config.toml
n_layer = 13
experts_per_token = 1
router_z_loss = 0.0001
lr_router = 0.00075
norm = "rmsnorm"
grad_clip = 2.0
dataset = "wikipedia_en"
Below are experts of layer 9 (counted from 0) of a mixture-of-experts language model. Rows are named router (the router's row for the expert), up (a neuron's input weights, with its number), down (a neuron's output weights, with its number) and show model dimensions 0-255. Each number is 500 + 40 x the weight over its row's rms, rounded and kept within 0 to 999. Numbers have three digits each.
After each expert's rows: "comes before" lists some tokens at least twice as common just after its tokens as in all text; "gets" lists some tokens that make up at least twice as much of what it gets as of all text. This comes from a sample of Wikipedia text that the model never trained on. Tokens count by the router's weight.

# expert 21
router:479476496515438481503559453527548472525550501492479495506505506513599487475572436462442540557551518493487519472501503496516495558481454476481501556490544534557470458492435525538525511540492498519463503531564516496512520524530478499452506493518435495441500465533454453445475493493482510502471478496635461470562529520452469521523426417502488454480486446554507537483540499488544544537516529531525473469584530537539499531527424514529513531444432529496460524396544493498370522418452588546545471453528510480483386492472509494427436459532446502524486443524551517469544476492500554579548534521455519443564473518492452489517546482434461506479489498467491474516501547456504438507540491540500605538438488552473492542506609480503553498489450453474443525522529524580480488516459507
up1:538546539480505580505521473511473441512605463553537532536473490506470548496445496481534569520519470501432455472494496555457552505535485441426438465543508487480425520473497520500502529524548470534519563488489557549469491528605488471484509472517454467498474538451503470445462503522540477477475468539488451564481501487505563444550448479448468476534516545516511550434510536438448474531557504529498426540514552505449512505518454474536551511493491504527442540505468492471493526535481455560472483456477517498442403469469503482447529528511487572425575446525418490470465523535539502504518480462536533491433484430469488528481568487598481488394493521529513489547504495517427519442584429423517504430513544589451462500608415469509521498493505537488435507488464517506516482540473561
down1:453470498562477470515586483474565454524432447512549467594453512532435535447569553520548544494490478568488565569485534492556428520509515474559544511504602436477465462488510518472493452489498472416459510499403511541494565495567514496500524487441516477426512457508501493490430516471536517466614503536457491561479486545503478499501506507508498512465494547462457557487502506484538471577574526500563496515489524513515495494580490526486480455473530519494543500510469526476483428563478532497459530419500494443466498511485521544496504442472438456416579520484457578485476433458482560536454524527439418525518454510532479482498491519501493524426490498462494425558450579501560492496546523539485458558504481485593551504522505440497531520547516422563546506482451485485468513525524458
comes before: "in ", "by ", "of ", "for ", "to ", "on "
gets: "ed ", "film ", "released ", "series ", "ted ", "album "

# expert 38
router:452421439515499439441520543575556525541537551470422512577479483567525525514572527439476509560514497476436488529430466506522531522494483507488480567498491539461512409507479524460516475562453483568480515541562541537461451537530484501467497484524492537491595475547437529502516549502509487539529451475503441491506569471456528467580443481489507457510509517541474460506418542557525470492562558600465549480532497532586479491505538468476528516542491531520538544474522440476498484439447547526465485483487464439504462525529576554439476464463505532523468457567550490483510508551520540495556522569506500504506500514473492538552495515508491522416501451505526479477557570478478468429571579544494527555542502485543467533458518519442587495511505402506426494531508589486468495450450497
up3:492432439485530458457601597481476509565476506503542490482500502510390453492503526484557546477543506525461498497456447480502519535596463492455494484488515501536493567503527454481513493507568459480524437410467549500463419488549558497489573546477553534486557463499583535551496557478454529460497469502543512564462543500523574527587540511540533509430579485537532591483435482486483505457563483552521518536535509417536495545521497519459502460521513522560471547503546558511555468494584456472516473525491523552548543456540540529523472436501530532486556495487493539505459514515493488525587489580473514489457505510470480530491465509524557591526526481531498533447514506456458488492489516459470503488508527389556554454569558491455509523483536555517464505486520489473568551559550464
down3:452533561489479548542460512554554521483463525511524393462435471519540496506543537500523528511443535534530474551438460457475541525516534512526503520437537510545452497498534499491450432462522466467507518433526466441635451490471515503401491556512510531554491506516524495515466492431528562553555541611505512514504486525508422540507475530433470504473532515562473514517467451497498484469496500478438490441474435537511486500514491509502466490532496567522480484518521488453503523551545499560537518492553455472587512384461458520483515444550486493439499417482468530488488562506531488482418493537461452457489414457499449459401508520518502484491510590484495450566538557520477452578468472553548488452566476495477472507462427516513471506591455462496504510514512425506426491514468472
comes before: ", ", "s ", " ", "i ", "k", "'"
gets: "an", "'", "-", "at", "us", "it"

# expert 6
router:515517498494436489459503501549529509523512508441507560451468523532575487471521507481430528515526520486507462511500501493528540507432430466426469506554472570512476508525512464460556493483468495514513513500522503521498531483596466495501526501539513540510532412447446456500472485505521465481511418550571443466533530491459472524555545547462453444483609504524426473422449498546501433453471487512561562417473492545574513427504502509504548492553542473503525574473468457443530513411451481593511527447519509493503498545469460555504471517474517556570533525544545492494514510542473508499479462565457565424455503488374459480501537503499466517486513520510546528455541532555424484489523528550461548616506461479558516531433494514466497534509490446459501515547609516489433481470506448
up3:510477549568476508584493519592475462527492523486519556433488475436512493500465453539548502506425533522574513556492523444494546539565561482525480399547451551520552590523504554494523384535522495504471404506485482521462474460498451458443487519490505570532509481528523549525529525507564483572451552527526439538516537564436467487559423558506487533540495457512479470506508525489518523574507515542552496458522521489475482523487504531454487532532477483485516568448461486487505501547477505533452518482531481457513423544499496467516549432468609461475477480434435526538480545588478502456553474466497497576493524456422478518514511501578522518451523449479462512497499552506561455537529508583556506549465494550512502524515394481556517556516463464466539489541504570544480527503491521
down3:437466496443466497487478532515527458572528493529510520565554481555476505490549537480490459531506560549459509484515513447508510494502551517491460551447422546548443427525455512523533505555480436555528494496446455506513446508515440563469443505530485405500453455478550534440412514525524515481624498506535468470548536626524483520519524530561500554441522595530459432502525508495490453453498433509550449446560487491472500448484512481518526557476533431469498489470549489498482528485537502482486501501501406530508505487507569517496477567465448507471485504506484514488532470439464501556464522493452431481529600537500499507494483534465442465532391504527467521532540476531500521555480529454409500500424491451511482528507527512489470485539435570555515438492530485503589573492577506
comes before: "==", "= ", "===", "== ", "- ", "The "
gets: "\n\n", "==", "== ", "\n", "===", "=== "

# expert 37
router:430540451522471471480501518531523485502560603507473512472529596548502513506595499460465531470489534469434502542498490510549533521484401502478510509468525489470451477514461472501535493546473475521488507556471637498482445491600407491451519559580451493480540507463459482486517473583556448577450472472573421488480519529486486575503488496497422468470554491637484490513520510501441548533493511540496500515551585547510502536483504508541506545518519482543520525482526496503486419498472437504488445474458465492479483425522530490476427478447473499528467532496530534414469470485527506478490527559463475452537445470443472468554570487446440517506532515466538472508480540470464448541582501488534482528467503569513466551470490548498544499485499494410456508567561534499457474484480471
up3:422481520466472518472473457511552542413505525507484480482391526462469451491483492486498567470593536438469434496492533480467470516495490603525455532497414558483580535555473479501536498458447489466465477514464496469556487496567493533455550518503532540477492544484476539493537536511524537514546475518591520486532482463457479548549501552535410575549518431512513492570525493533525554460481586434452487483539460568459504505591535517530489509495484409505481442551516485492534445416451476488488522538496513579463507529493498493504520441522488509484536507487526462535480549505523435427489507545542454557512466484437452533491552437504504508466457507528442477502547499527469487427491474510558501472466454446463512575445453460476563507496500448440508474551561543547497571548566437
down3:593490540491495568506543406450500567482523466499526455538475538404545477422555497534542502521527515466513574402529488565420506509475507552511446515475500433457457521565518514519466476524513475596410505496492521434457491497477547548564544483466421519508507519469524514464439537437592606457554505504519504471467503488485456494590492498461478532526499506513473578476488530471500535474487455547525526485540485544580453544439433536499482532573552507474570443490502459606515482519491547540484500521432554514500428509479494504479494578507504532452521525434485493543473521522563564543555446466533522507448516476510523535530519462572472503481515485484534527452509536482531535498470477509470522468524531527447443496490534512538531503546486435580554490515514451559459519519516526
comes before: "| ", "|", "–", "· ", ":", ","
gets: " ", "0 ", "1 ", "% ", "— ", "2 "

# expert 31
router:388454461544500501498535544557543546534523520490443514505504516578528506524562519454472528565485563462470457496508472553500546518503488510478469578421502520482461516553522539471538481515455481512492487528544595551542450493574478515539548507538472527524523449496470445488482561498528491543513495502517450502515538507486468569487443490518484455561527505563447606473493530551520500429529565568515525510540513569558508481525503467474517510520479530474497561412559518478484433429452502546483454440498510416477486455523507590487446517474487506522475528497529503485459464531493505553554541542504496444498471545437524529564507539501451538469504479483490535489511528480436448474601528555545521561517485546555485507458563458467581586546562494397440511525591540483489497486443538
up3:519542475512490495497534551470539548491453416497545444486507494390425473534543529508495529537462498532543444447494418462488535490515559486469513445476460503437492487473458499509509403467542537501479520507448543516554470447455523517524513538533429526506470443506430389571552451470572413522507439475522486480529496433464496503520494464519520447508460483496521512465550495468419468518526531606524557574468494475513469518475465511504619540460446474497460424422513505474493514509527505602512471510552442543562476479502515564510518511530496491520469484496575472491518590516462557527531467521536522575453466539461516505493526517521467501454502486496446501534500578489461441414504461458454432537500442481489480472484516499443526524506548532522478531536501530480473413484417520
down3:467480514461510468485579530443553497463525515450498492476529513463462503436453486526456480461542515544483515500419551528509434471536534521500540496521504517523547470531464528476575437569445479513532533490494621579536507407580452455491525533469591483497460461504454487462504468478487475562510550498578515464484470492434466511471436400496446429581547513526589422543570561483599521495503474514464511529511498542478507548498532521527491485470477519565479522561541522511465497555541486479467490515498512523473499465489490512510522541475585425539562571505462456474468456555501457504434472443520555527536462461497597518469462531490471548512440523547455522471494539516524566483457459591574494558515470492468507447485500474536491540444470550519536465493483496458484472479455465
comes before: "| ", "\n", "|---|---|---|---", "- ", "|---|---|---|---|---|---|", "|---|---|---|---|---|"
gets: "\n", "|", "t", "|---|---|---|---", ".", "ex"

# expert 23
router:382486436430491482488455473525531511515561586536493501550470549524493554491506489407535515531556511515480448494485481495546544565460474589480499556482516515498487488509432511476575478555493451518553475478590589447552436490586450485494534534550441541513511490568534473512465530540510455526478427500519463464505505470506569470495457465516494410521542492500497519490463440499499453508539544551537510515513522535568454485473500448539527472522503445474557522463493423381542550441531484516513467503488446457506408472495456498537436450435498516574516481497550487453476404493464525512499545503493584508562477512478474446516551507510496527461461525522445433504498552441490523507534478478451495545465495517452529509461552468471525480560578509502449428549553524519503558504482508
up3:515485511481495463488508461488551458529490528545506515411487476508505474534534579540500437493489449419443574473514529530476565473467522519556528484548465526539509441518484449516472522545516435461506519546501548550515521541484518525496508462540477534525480493448548484483545608524474378490471504511512448517547486454489460523448504506553484467446412478390470551474470494463594472542476497536554502489479422498493515486556507537469588521494514484547504547425498480492454576449425562487465519437505518519613491552465474449551554504450432546528492539514584523465491467533429545514502430520491616493496448469436544478488529443515520433505478504549559427522481537506513515473543441531481534522482503499449508486490461451500579505451524453513524511517527450516534512532499467
down3:444544462528535544486499540500574526527498546489544566548501376465528516474463568519416451527522564502475500529557507495501493478503505429578546495591528507514512539496533504503554565544501495490520550410489474495422461470564438518520520463499527523491511466471516578476462543456485473535454480548541477486523539527505458575510477506486526483576440513452537530518495475522487475542504482519494560535535491494360496511454457485495452489515509486515491495580487517494545483538487428586437486463489440475542483494521514517533518481421526534455471555477522547485481524447479417463514460555534473534536463564454586497503448533495533509482423524519506460493530511463517531502483476466545562502439447480496450593527543535493574496494619495528472571497534477450571436533499500
comes before: "| ", "(", "of ", "and ", "in ", "|"
gets: "% ", "m ", "ic ", "0 ", "al ", "age "

# expert 16
router:444475495536521531439487518478494517545502512467397496499513499531495570538533462434509488542508483514484502532471486503540555469562525496510526587492515493506473491543518570394471560461500459524441543529568557493524439465489505564423559489581457547505524502483479504535536591506550497557501508485545474392550488567481511460522487495488510430542494558511484530513488462588513530454561552592540508513550534507557430468474464544483532466532483528495517525476492508484585502513466537527490533500492507480452509530566498591534432502502547467508519572477510491474529547481540579519542528503511551532577499539462542499522507495491503562447466482495515550471593487524426507474584559547573538579531435497499504526435515548483530500508519467510406446554566544491534464474460510
up3:514434410566536481499498464527528378513472446485461535492478486585415495502490450438546518484559541417541447449564521502498553447501478514495486527453535468543504460524507504508474540467461551556529475480485447530468543482458495436544483443540486473474465535498502544496415461487524564487452542523544487485449444538556480479539478467483489554476557579474466483551465515517497551521526504505470521436581461483531466491492464474527532455509493554491474522515437480468499526526465522505460435520417532432467535502582481534500502524423521537470486463604457465502499614524551530523537507505512513456476443498505516429454540579472470560479457519525476501539492538552528407564530477515536541523523496460461536482549485500470425478528557551517471505450538460487496432487586541
down3:452486501523458485459480467461487523408530504446460516505436511523539502530532536483503534524444516478493508514424452513421464503531508501501557512468457465479520523494501542478500472470512480561522529522488455491452503433490476454529506504453467478468444449592483528477477538505504544430489538464483476501524473486534461553448536486473589556504451528505388467531514485496487496535535421426541530557498516495504493401569501583512494451520515498451458438422448511506507497531437457460468438506574503531500494539551484506485554556487510527555499501536485503514512477523483532444458420532525464595496414614496460527513498412514487511517559575501550492502588510475515497441518496471434502524477458565388486497580510349544528503476504466494510500513519477497499454434516515
comes before: ", ", ". ", "ed ", "'", "al ", "."
gets: "n", "m", "at", "or", "t", "s"

# expert 33
router:464513485518487465479578470470579532583514581473407433555484514545576545570580477438514492564551529472474450499500509540532521478496518564493470512515475520473403475491462474473549470511471454548453491522474555561481534519507444488460503502508522468515476502491540507456418561528599472563478466522552448531460574526547557475535428504557464517514506557499473447479510558533544456494551560554474549478525471535516545455506532549568548490590470465502514480445541481467483442512487516544528478549476487372437467457510541555485469492454567459489557488537521445526491477498517557553493468537525536521520472532433506524496553599473479528475493595483527505494549564509507488495513558498479534508532478467499477499490499553518503616493535441492459482497495490543524486496501544
up20:475450460500555530528516559471534523513534526497500517425506583514517543546497528529453503417483448428501456451507485444544446452424483477501465542576556504525445505472496519477469514545507500497502476587489490419513484456487500470418459491555484452542500508562567554571521523535495429431512549464489514543437491494551524467533527458498518446445491511419529545489480416483491534568527547586426560519513405521487528498488577504556509462559507550407477555487492460540454463473494484498566501552508484474521469532545523470475492421462535471498552507542494512505415482500494451476473508590483509482473499568543425525548538535487518458462561471481467517467441503473510511494506468512451469527419518512436546496510450547552588546537536536452453493517494535532541555487476504
down20:571521508492536495549500444519516507577524473459526440439499502541518548539484473450533511531544539480446576483497526477507526521485531477508535550450485534459440508544551440491474482411471460503409422543507542454470546568498474527550508575531532427552451519419472438507477522462484454463539514463509514498551512490457536430503489420443458571479564431490528490542496471499516593492481524501575576536399492476541502470459476531533510469524552484496542506505552467483530469449480523547466482451473575474441528397556532466537549507530484474514497536517521493526521539455545469511491469522478485516575525526496522532461560519445530509492564482465442530471487515501512535529581581446557478575483521485480479525464505486420547502436515475514417468508482474493495575521462412
comes before: ", ", "o ", ". ", "'", "e ", "n "
gets: "and", "ed", "on", "ud", "ay", "é"